config.yaml
num_hidden_layers: 9
d_shared_expert: 128
hidden_act: "squared_relu"
balance_loss: 0.00286
balance_bias: false
norm: "layernorm"
tie_word_embeddings: false
optimizer: "adamw"
learning_rate: 0.000472
beta1: 0.95
beta2: 0.99
batch_tokens: [65536, 131072, 196608]
max_seq_len: 1024
dataset: "wikipedia_en"
Below are experts of layer 2 (counted from 0) of a mixture-of-experts language model. Rows are named router (the router's row for the expert), up (a neuron's input weights, with its number), down (a neuron's output weights, with its number) and show model dimensions 64-127. Each number is 128 + 24 x the weight over its row's rms, rounded and kept within 0 to 255. Numbers have three digits each.
After each expert's rows: "comes after" lists some tokens at least twice as common just before its tokens as in all text; "mostly gets" lists some tokens that are sent to it at least half of the time. This comes from a sample of Wikipedia text that the model never trained on. Tokens count by the router's weight.

# expert 64
router:148052125144134183138129111133091099081115070106163156139116154149123160150101089131124116131155152108136139140133156170100136133165103131131134124142145135151147160101157127106128180138146150
up0:114101099110171130128086127132113129139106094142158127102159077145131150096171114070117131141122123095131087141161130140129140113125129154104124131121123118118128086131147125129118112097128138
down0:130153099147137166138135148108109098087185158121163123138146174148127116105164133109096076114122100145148107158148122121128119140136108111098122114117153084107119056122148130125121198133137150
comes after: "\n", ")", " ", " from", "°", " he"
mostly gets: " very", " more", " too", " later", ")===", " Carl"

# expert 96
router:169089147149105179136139112130103099080107112117144134109128142116131169128116106156145086123168151099147162093142147163141144109159129131150123130124163182108117166109176139098118157127138146
up0:128123172133152124137113099170105143134127117133144135090140079124137126101154152101111135149130132092155088148138161133124133138125119157097120121136127100098129094120116097109137140114116136
down0:159161138117119101108070136152155139171121184137174145148096129104160119113170144119110104139129120113127092159119120105161169139131114077098126164116133114118128110111132138105097136186126087
comes after: " |", " (", ":", ";", "′", " E"
mostly gets: " Ch", " E", " En", "Ch", "ach", " Ev"

# expert 123
router:192100139120109152145122128132102115041125098100143168129143130123123147109123107145149102119183116099173141076129167156122138096179079115149137119153174148125108165105160152114104148100116129
up0:123097126104190109102095114127117098128130094118133097118149093114114114106166150091128146208130084086162104104122143149165128136103122160116149138146121133130159064139092144145137142080120135
down0:143140140124128142105137125119125115105159163125176127136140123116139090097194123120110029115081105117161127149129107142147153170121119120110138132126145108146121099135121129104120194132131100
comes after: "\n", " was", " is", " has", " are", " were"
mostly gets: " single", " almost", " Single", " previously", " sometimes", " considered"

# expert 130
router:166107112163123156147127108114096123088141100126130167116117135143136174120116121138158122126124152094143134119135166191111116103168106143159128108158161132122141167118151149079113143112110126
up0:126137111115166094134090114165141174152093085122151145105182096151106131115160148104124106155119118100162082110136121153136092139127122171089127121133139093091152095142122118115124104102117133
down0:113133121113121161161130149121095141113148201123153154112133148105112100124179115132105076113134131123113104162138073166118148110139163112102142103142147075124123111125124124134107171153152113
comes after: " |", "′", " (", " is", "°", "See"
mostly gets: " In", " up", "In", " also", " West", " Out"

# expert 71
router:155120126144118134139122119099099128071143088136157142113126146100113144144139096140137113135151126100141130115160168147107112087133083115154128127107165179140115160101182163109105173110119135
up0:151069107118186122118112144160151148127096106118131151140183107081080141125157118072109110140129117079151111152150115165142136092102113141111106124110153124095130095134109123143117135132131131
down0:132157145140166088144132136115093127102134155159160140120166141113170119134183141102103115114126084144145145157143114148146123181119143146134119129144133097116110109126142116117108140118117115
comes after: " |", "|", " \"", " The", " List", " F"
mostly gets: " National", " All", " Some", " Hy", " Sy", " Ex"

# expert 42
router:156106106122116156128148134135082104063125101091132148115130151129117175124096109143140120132155130073146149108138176146119122124168120138155119124142147155131125166089167152107129165117147144
up0:088104124152189128119150102173130149120107132112135139124177116139123131129160144120107127159141093109160115149153136132139141148096132168079163139129124107100150087149116113139128131127125106
down0:127172148126134146115088144125131132114166175147158126133150153143113116101176139114098085113136112135166134144134106162103131136119117141111148131149171133122178134123155129107122171131126127
comes after: " |", "|", ".", "–", " (", " in"
mostly gets: " 2019", " 2007", " Ar", " 2001", " 2026", " 2013"

# expert 113
router:110108099123163112135141124126111161128137125144154095142150107104117127168177092116128103133147163113148159111135113125180125112160136149118094112127121127111121150081129125146126117106152111
up0:131105113117163115123095126151146140166123094117117135115167100105108126110147153086124126155153120099128101147139134120130123105106159133079122141100130121093123054141122112134126132108107132
down0:133146135133137113140133128128104134088128136138155142129129154109138132101157125105124091146103083115129147168127112160105155128111118090114143114120158088147164118131140127159081132130135125
comes after: "\n", ".", ")", " =", "\"", "\n "
mostly gets: " whose", " with", "'.", "};"

# expert 86
router:153088130144112167137134139122089123097106107097134137111116163126124135107120073143113093126155142086152157113166148143140108116168098115139142122128142156137094192114167131097112161114130138
up0:164091100128144137122115112150117154128155098130122156142152127098120129159157147113129148130144150144114092134136120173184129135099111125087124102125100093093135064148140124152104133093125151
down0:137181119122164101135124140115082133119112171157137122136130108110103136101196154125084127110148136123122141167108088083135113158149124137113140116159157080123149101138166171135083140130096097
comes after: " ", ".", " —;", " 1", "–", " —"
mostly gets: " into", "ating", " Florida", " meeting", " Michigan", " beginning"

# expert 91
router:198100116127089158146129139124107115077133105110150155123127154137119170149115081128139117105152122101158145114158150146098116091181131144160115113126150139144102155091153160108102169117132148
up0:131081120114143114130104147155121141126119107141125140122148078079108115119148121104126124150161122097127091120132135146148136084099119146068132138140131129100116120144077130138170120087123154
down0:121144118129118095140114138094152142090129157148151110120142156141132132102177134119101069146134107119176139176135097136092150120122126119105134130140136047131095135118127132111099190154133138
comes after: "\n", ",", "==", ")", " that", "1"
mostly gets: " This", " either", " •;", " These", "It", " It"

# expert 139
router:160090115131107175147138128118110119051114076096137144149109140106133175117108102149139118126161147088134165131152158151122132099163091120139132125144149172143132141092163146104098137115116139
up0:160110099142178137134140156154140145173124088104103128117175067131127121100151116089127150136130138051170102138131160160169118095110150147144106127175143125081111098127140124131148122079118121
down0:137143115122122116124160172132135123120140168110179139148136124120129140103182172133089115113152120126144133144135119143151175139131117141156144129137156087115068132054133102134072179120124094
comes after: "\n", " ===", " =", "===", " ==", "=="
mostly gets: " and", "Col", "Mal", "Re", " colour", "az"